Weights of a small mixture-of-experts language model, trained from scratch on English Wikipedia: 320 SwiGLU neurons an expert.
Below are experts of layer 11 (counted from 0) of a mixture-of-experts language model. Rows are named router (the router's row for the expert), gate (a neuron's input weights, with its number), up (a neuron's input weights, with its number), down (a neuron's output weights, with its number) and show model dimensions 0-63. Each number is 128 + 32 x the weight over its row's rms, rounded and kept within 0 to 255. Numbers have three digits each.
After each expert's rows: "mostly gets" lists some tokens that are sent to it at least half of the time. This comes from a sample of Wikipedia text that the model never trained on.

# expert 12
router:121132182133186136151166086118133118161149152084155140137157079233150144066117159069150090130105135105101154160106100098106104114134156109107152072151178084127108154138084128126103171149132088
gate0:064135149218140144157130085058117110137151125131165093103137180154144113056136174095117172108135080133085143162138157135176127163117191115127153117166125123156172081148079184130131083156106165
up0:115143206165124123218113091145090188129133066119195132094174176156165182136179097097078131110170133141102129156121143115147127145107182086139120143142165121112129175120036136154131078148100144
down0:202132072119109115166158100121116148151171144169129170084112149104131132106194127096127226108134107139094131073104160125104088094093165136118107195117135074097146098117094083094125127136166138
gate1:103129136113088094168117080169121142092133075102117104114131133132119171168147164216151121069194147129116121160161192131108129101137172193099109099110135168092113131136082083122145123108128139
up1:135122152202106178077137111155165106155128120114129156087153110143103105138110143111112135156066101115141140150132056105143198084123158135086104157133198156141194108171120148093124124071159117
down1:103153108155116113119144138086129151163080064149114069144170120175133177095133167129123149113112131100126147132134113123109117056116087125119048164130108086137117093157123122096175145189098160
mostly gets: " by", " during", " up", " over", " at", " after"

# expert 5
router:127156109099173176127151143109112105105148176098151151151159083185145141157107123101140135091115146142125133141181141147096171102106204180201132107172198106143082160161147142124110129128200115
gate0:115139126078137102169125066147070163186127157138109146116153130091107180103119065102167158114130090134112156083145140149068150113060117123150156060158145133127159111101156100121108135073185100
up0:099151133161103080196168157192123144107101118130104147142171094171113062169069162152151127093072125125153156120123088175133137085128146113179110143132174114084143180099134149159198129162111134
down0:085121136118148101095133169185145166156134187124091105153122118103105117174104126138091115147152099096124179160141108107124133134141100094119185152145135151136155168121126065117135155096166093
gate1:131113149138155212020137116103136166087102184162073072072146099151177078145151103076099093111087090215118167163229119176106081100029130115135154124145089113157107103114131168116140134074179151
up1:094159129136130098117171108117094157123118088127118172123067123135135151153064105106115066111114111123130136172122196151157086168064166156078149139143136160142203125177148146143130168049176128
down1:091186099118132095053131084119153072146098144136109068118140105093107101143096087112092075173211133183115198161152099167136123074095145137117115103099091117176117075074119148140105139086150128
mostly gets: " (born", "°N", " Born:", "а", " (age", "о"

# expert 4
router:100140130117160122126127121092118115135107148111119141180113067129152187080119125118154111136129197141082166109185166168122102155113154085083121116152151124095116147106117175098104142175151132
gate0:108133110115121140175136146099127176079101103127077171087133036170155163123173167128097105159100087157150167126180214131115157099155090151086123127188166156164113126112129154077170107137148122
up0:126166127096169125169133049127133105095180107087111150152144149149104118105134129172065153086139081104130154163177114145163141125085187084114182124139148097167174059188111133153095146104126131
down0:128186105170153139087104161090113132137076215169083137133132111121104117127079152117099094086139072130125074112081062132142166122131188125097127130059109089193139162134094133131182116094128155
gate1:079107246088135091061138079101130110167074128101114143083102095157162141105158095132161148128148094170092081109115141085073107174133131122097144106095117125094125145179101162162127114148158129
up1:039098126143134100151130129178097140151185133095096136121110117121109079062156096180136151112133090130137075113093138036135154165120150094086068103171137158115130113088127136121086146160084132
down1:079087115102170150139162077120123089120154068136148115128115085139076064112141142137160116154167142142128156129107141164163089166107192097103109132172116123063171135124153069143123132128116128
mostly gets: " said", " way", " could", " how", " what", " much"

# expert 1
router:093165165095109109109172120148096126115127143111199179175142060134104182110049131118165067172113137168081099137123140162084142148136129106152126105159183108134121123156121149086098145102122147
gate0:117138125162140145119124134196126064132075159100176162094106093112150151151134124091094140130082115188148167188129156165186088163157146194087108090158120181116160105102171157116066091163106106
up0:214152170144170135133132103093075086110124157140064116131108135108134102166111167095159175131150115118141079130114135109057132098123122043163109142085118117135120158085153126181130100152138128
down0:104112121082100154164103133098138134178086213150134196119132161136116118116158142093177107091132123178180104126165095143120130137183088062159132113129107146106083114189148158107116141137138089
gate1:136130158125122165116077114130161165169158103159134213125150139127171107157129141097141111100167178089161129046062152081122127163095159101101175133145074147152074078124114128078129118114126152
up1:085122075125165073089130121139131168109082121125071076143112099121121125157143113109130129096101069113064135141117130139111116079099109167148134034144115145108135136153155174099141082133181112
down1:056186115125143118140103170102118158144169106147134139121090123093132114093127081113146125085175171095084169072101151121149104133136097189145156103130086121129103152185099143133127096186125112
mostly gets: " that", " which", " and", " or", " they", " but"

# expert 14
router:105155129082169145160193097113118126160098138089179158152123122176168193117085120097145095123110134117037140152221130152092129108130165126099140128145186112109081154141103170166071154123162109
gate0:114135170165153079141091120140158154159200102139105074098118104118085141145111082147139082064072072144146129107035101073106109200117130121188148117145092130145148147101109126149119087104098126
up0:129072146183057110110113131155167132076138061130136202160151099133110137110116087127154120103128128171142130116143117178129104146087077088089138120150116133109110103176120172110110112163122122
down0:113130109179097110173140183141155143130121139177126138143121069191158094090117107090142078143130119085151130134093128143140115089058125109051161099160164162102168089126128110148167152131118135
gate1:097171086091156107071091161107222124088145180125118131140090134187130060196113139113126150170109097107151102068106061091139151107098127170173076131084154163184091143099135080138132086141159131
up1:145113173175112173195085109119114166195098116077066196144155130090161151144160125129143152094092162117092160063104165130162082126112138130116184120129078126064123151131100128113121133115057129
down1:118082173147141126109083161139211118109107079143126144125117076149192132122074174080083111127146138140139108096133114112112130163157169163153106099113064133131144135100141082128151161113110090
mostly gets: " 2020", " 2010", " 2024", " 2014", "ations", " 2017"

# expert 13
router:063157145131154102140157137099162130162105169093188142170152111166181155163047143113143087130076179100089111194173130127056114133118149132137145105142136086132145184130118133121117169144133089
gate0:091167149099085064121134107128105096058129130119165152138177062078133165123104133088135093164089172133153098089132130154090034164093133117104212175127075130170105121173117144093045088091111114
up0:154081179169161102170131133113080108192182075152098089116121186144153152101148074101099091102144134081108082132100142097133192154147196175137179124128107153085157169152140105152172255120173121
down0:146127091155183153105087101159112082114177074093122072105153062118125095114118149140092056108097074057130181157120148125106172063129114145068119093112135113132102139138142115131137093152139128
gate1:108171127148102213119117111098118106097153129075172155176095130128104177143151093182169186137130153182107177075143118136145057111132125124177092134137090103075112153073116175108143087164130109
up1:104169136083106101105158121141164149180157139122123124143148138155178138127140111096131119112122157069091115150153150107148131089143084159117121169206141143127132087136073088163120130087141166
down1:104134087094106095138080118151113132122099150136091166106078113101186043131165140154096212127110136118140153218111114166173130125137088108081104138128132134130181127099154128112044169137103162
mostly gets: "==", "\n", " ==", "\n ", " ===", "s=="

# expert 2
router:094166126094134157180163148109133108119122122103157163129170086137169102067132134135132135137101210186101109142165139224137173150126140067103157047076164115137090189130115115103130149118164101
gate0:173127123097150171117126093168109169136092112126168131151167097134154113090112119131152185178072156107152148142163117178150142161142159074141136102081165133184092165088155119168085146078151103
up0:087127141127089201127105085179105162095115136082118086138181123147147117126103103117086173137108154127131122155156089151119154094195195121168098135091162083145141131157131146155104099109166122
down0:086156160149138085135136156177068173131154116095139139148101150088140108125090148093168148129104155152089076058118094095123096201140136176123114178131102119127159167086137105054092129134161149
gate1:094147124118159117113132109108142150130100170154111073204112101116103115135136107142090184121104110170098080099084115105149178114156134134198093161092177120124129157160131107126039135112135125
up1:124124104174108171114111129139103149161173165128083164124104132140134061161125126153139123171138141149148102162111098107086109166134125121172088110098129105170128153175128122185061076034151164
down1:190081133093119122135167114226125193143108129146098042121123140137048167171127174095156129119198124148151119125143127089137145179148121090067125086116136108089189113124096143186111174140095119
mostly gets: " Alex", " Chevrolet", " Ka", " AUS", "alleng", " Sa"

# expert 3
router:137151124083133190205147077100118117156136163123147113151182111148163180137130156107166088119077144137146116133132122128036140203159178112105096127161153068086104168135118156126072143189102123
gate0:149086101124157109126148096108130109120118129097070143098125078154125117139109095112081084106159163196131111141222188049146122113104084141110137153161139164186143104153090156076119122101106018
up0:129156148175127151135105168142157142069140144122138126158194105132138019115110185155166171104124131086130168150119022192164124118107110087158113121129129085088140113076163126147112075086146196
down0:144175148138134178124088105182122071135095124188069151136134119121102139159154131106149080092158116176117155141146102170171163150164128096091168173144162079103117154096089127141170060137084131
gate1:165200122150143143173168150111170121134125129124146109135089115124184163132163155066122147092118075122128179109086127122129109140137105144120110104079117145115169144106099155206107121157125064
up1:120188159109151071106152085118154118141090140164130132132137175132119143159137129152127110112114037154169159107102160143077117129129055157119052125074129059154150140112139114123090123107114103
down1:111156129154082119080101099102076096104066104172112141145142144143060111186158149161148099134183082123133116158085130142115103150120067141164123132140135137131117098150019143108045117139144136
mostly gets: "s.", ".", "es.", ").", "a.", "y."

# expert 11
router:146185142121168146123124099097146123133118173081168170165147087149180174129074146084145126141091116118122093147173136141124124160136148086040093105121163107099112143135100202072097153162168093
gate0:107154143140102140156184134162109099121100116124139130097087109084118165132131144103076126107104084200133130111145122072122156121070076152126114178117109107098139159137106146121173119148114112
up0:118099068173157093078065116092077130157090138085135123169103084102118154088185153178150109097119158097160109099158155160166046090144149175148134144126111158172098153078161175108142140110136157
down0:104142143143177126160154105088133127131138172065167114150113169161104123102128110092134163109093111121109105184153124095121113147141196097056108052151142085128157141088100102091138166149105084
gate1:103138136176116159146101098159110168098149138081200133141147163097126167129105120090123132125127123133116107111116150101095104107120166080097115141112138174116117096123090123126122091174147132
up1:129129221137122146111095104130105100135109102112080154132158153105125086153121140113169104085089099190065118100170121155135161170125150062125082138111105064107041182143128059171181147098100178
down1:177100143160120075104130126135100147139112070068156180143118077166107123181187069122104139140066169097141131150083114128189163155127190137123123175115144146103151174061138063183110102112086120
mostly gets: " f", " pl", "-f", " Best", " bl", " story"

# expert 6
router:113140140071245112135129118085181071116133143104131172126169120171143129134157171136186106113110121131063103161203138144070143122096198088120135138165192116063136136177108127080106115186187111
gate0:069094145096127149103118136137136124046075104156166151180101058143081116141103129082176148139171212156123149098154142168137125090142118087076175102172143075153150123169129137171120103129101192
up0:126142118155095142132137166138114091140162117202164072095133089095104135124106149132173104130126122150189109146144167161184154117182148117084090192107121135152166114161183085099126128151133118
down0:135106091046130130075133104113149113141170105134098096117110095086170110161043079126095115143105117115133166088138060127130166062170172072146124118119120101102102134136142126195148108139162078
gate1:140178131104135112150091030118191143144130154145151136132134117152151193126102135195105193123091120118126135165115176126116144143107172152096110108105125140107127079143198162171160193047197116
up1:152115112100119105124107134113103110148129146133168117118123097109133135134112176066141186108145127133145071122122160098116142041162107119113165104139079203151105169179124101189162142137136074
down1:099142131085114088148032166140080055187137103100148123138131188127108111125130127142117135135145105116104178183101082087139137111159120151121081149141162107163153121128112070150084129109212172
mostly gets: " American", "atic", " British", " Central", " Arab", " Liberal"

# expert 10
router:113139175105187164149203115137095083150068163093162142099129109189134167118126138104205122142108119104089165165148152134090138182150140129093115120127126046114118185160136158106094158148187078
gate0:119123163156169135068133129134095085172147092109134115135091135146098071103142149130156051079124152146131159084105127049101108187115100175096117151144104132144126142150145089155118153123123070
up0:140123166081071128092121059126119084125125174097133151146121156115103154097124175108118167142087124088078205151109176153113104177115132128143101147116153157171167099127170150141077120137184076
down0:112158134109126093116165092086120060105107092131171081084124113086101122088159159170175126126120082201097207141160144102103154062157114169122081152151151160086149174137127076137174114114135130
gate1:135154136098110115152155160096185066092110174136156122153113100164076047107134190133157136150088138139150072136088161146196145120121134127109046146125104147119142070168097126097127110131134143
up1:110133157144164134147118113079125078130117103135063108088112112143109117123147098163141185143137124147096149149168103176086151172121183185128156177150129152138109068140155103157133112152188114
down1:150074183090087085153167097164130090122123163132138062160146136192098196113130172129102147105128102146058154072139076143138172118106153114187123129133120120170101106130159118135076166114153118
mostly gets: "Scientific", " white", "ropoda", " Kingdom:", " cy", " ·"

# expert 0
router:105160144125182157138111065097156102104109188121115155141185086165116168130129118055129089091078133127140135195164119137115142107125109089081135118148133098123117152108076135112112139166184135
gate0:167053111087137139071118155099070159138134182066166097105090085102152126156124085122127122183148084168153145086112063140079174112174147155130143137106134076106125150150118107158109093195096144
up0:094122112058133079087117152128128150073123150164125124146173146085101181176092174079127143038090109109115122144157143148176205067158140139136161103093112113132121142134117154086108134175105130
down0:100133117181098123121140138154080078120105130119102086146130102173126091110060152104160130134202147105169100137125100116107112135125100126110142152116126139099134129116088148082093125160162137
gate1:107094172169154091119127155086156131116121117073088107132097157120111089066072135137129094123062086190129147117141069155168142178084140054113161088116117170167146135110061148104164117109150116
up1:068126099176120160124180109095146101177132169080101089137124110150142112148168175123093131205100141133086105118105168136128109161066163122152134196128115148183145119113097149160182137182092091
down1:110116092151171148090073169078168167156125191077097120107156122150160120123077124102048189161102080112112087151193171108121113128143146178132180145121087191117112139120118145115138114103133139
mostly gets: " The", " young", " Thomas", " original", " Robert", " art"

# expert 15
router:160123135072179137208191108085130108166103146107181156163147081141144186067101151105133112120085138111090136200181135148095102160105194141132133104149132123151104164186132160136100122125166142
gate0:192152154083138104134091073115126103115147140079130129098166163158104221132157096112157129158117114160041114146133156102103111132137115135153133139092135216106185068179120150100108092155162095
up0:073178143123143107117150167119166120122178146127200080097131148138131091110126098128128118113136170082219166088142095137110108065102122146076114145185183082155088134122153124153158191124087116
down0:121155063140105128173099152128085122065130142060120141148119183176102092157154106088162126124112123163146134100172161164120163100106111106076135166134121153128131185202119140074150158122168189
gate1:139125123077110128135124077089116129140125114105114086095127088104099166139196077143137186169122082162122105131160140069169076078104107099131094128110090145148064137149132148095177121127142149
up1:146111095152135094170159148114147116130078141120153139164096099118096190173117106092188165158126190085155167124149099130098102174092091141154158132170038081083127103093165175120114040181092126
down1:126052165116129180104124171102140133130132152124159163123109095144131126148122157131099136059119159209093123086116122124068179194099118052136118151122089166126137140097126129089147214170148173
mostly gets: "|", "-", " re", " dis", " %", "==See"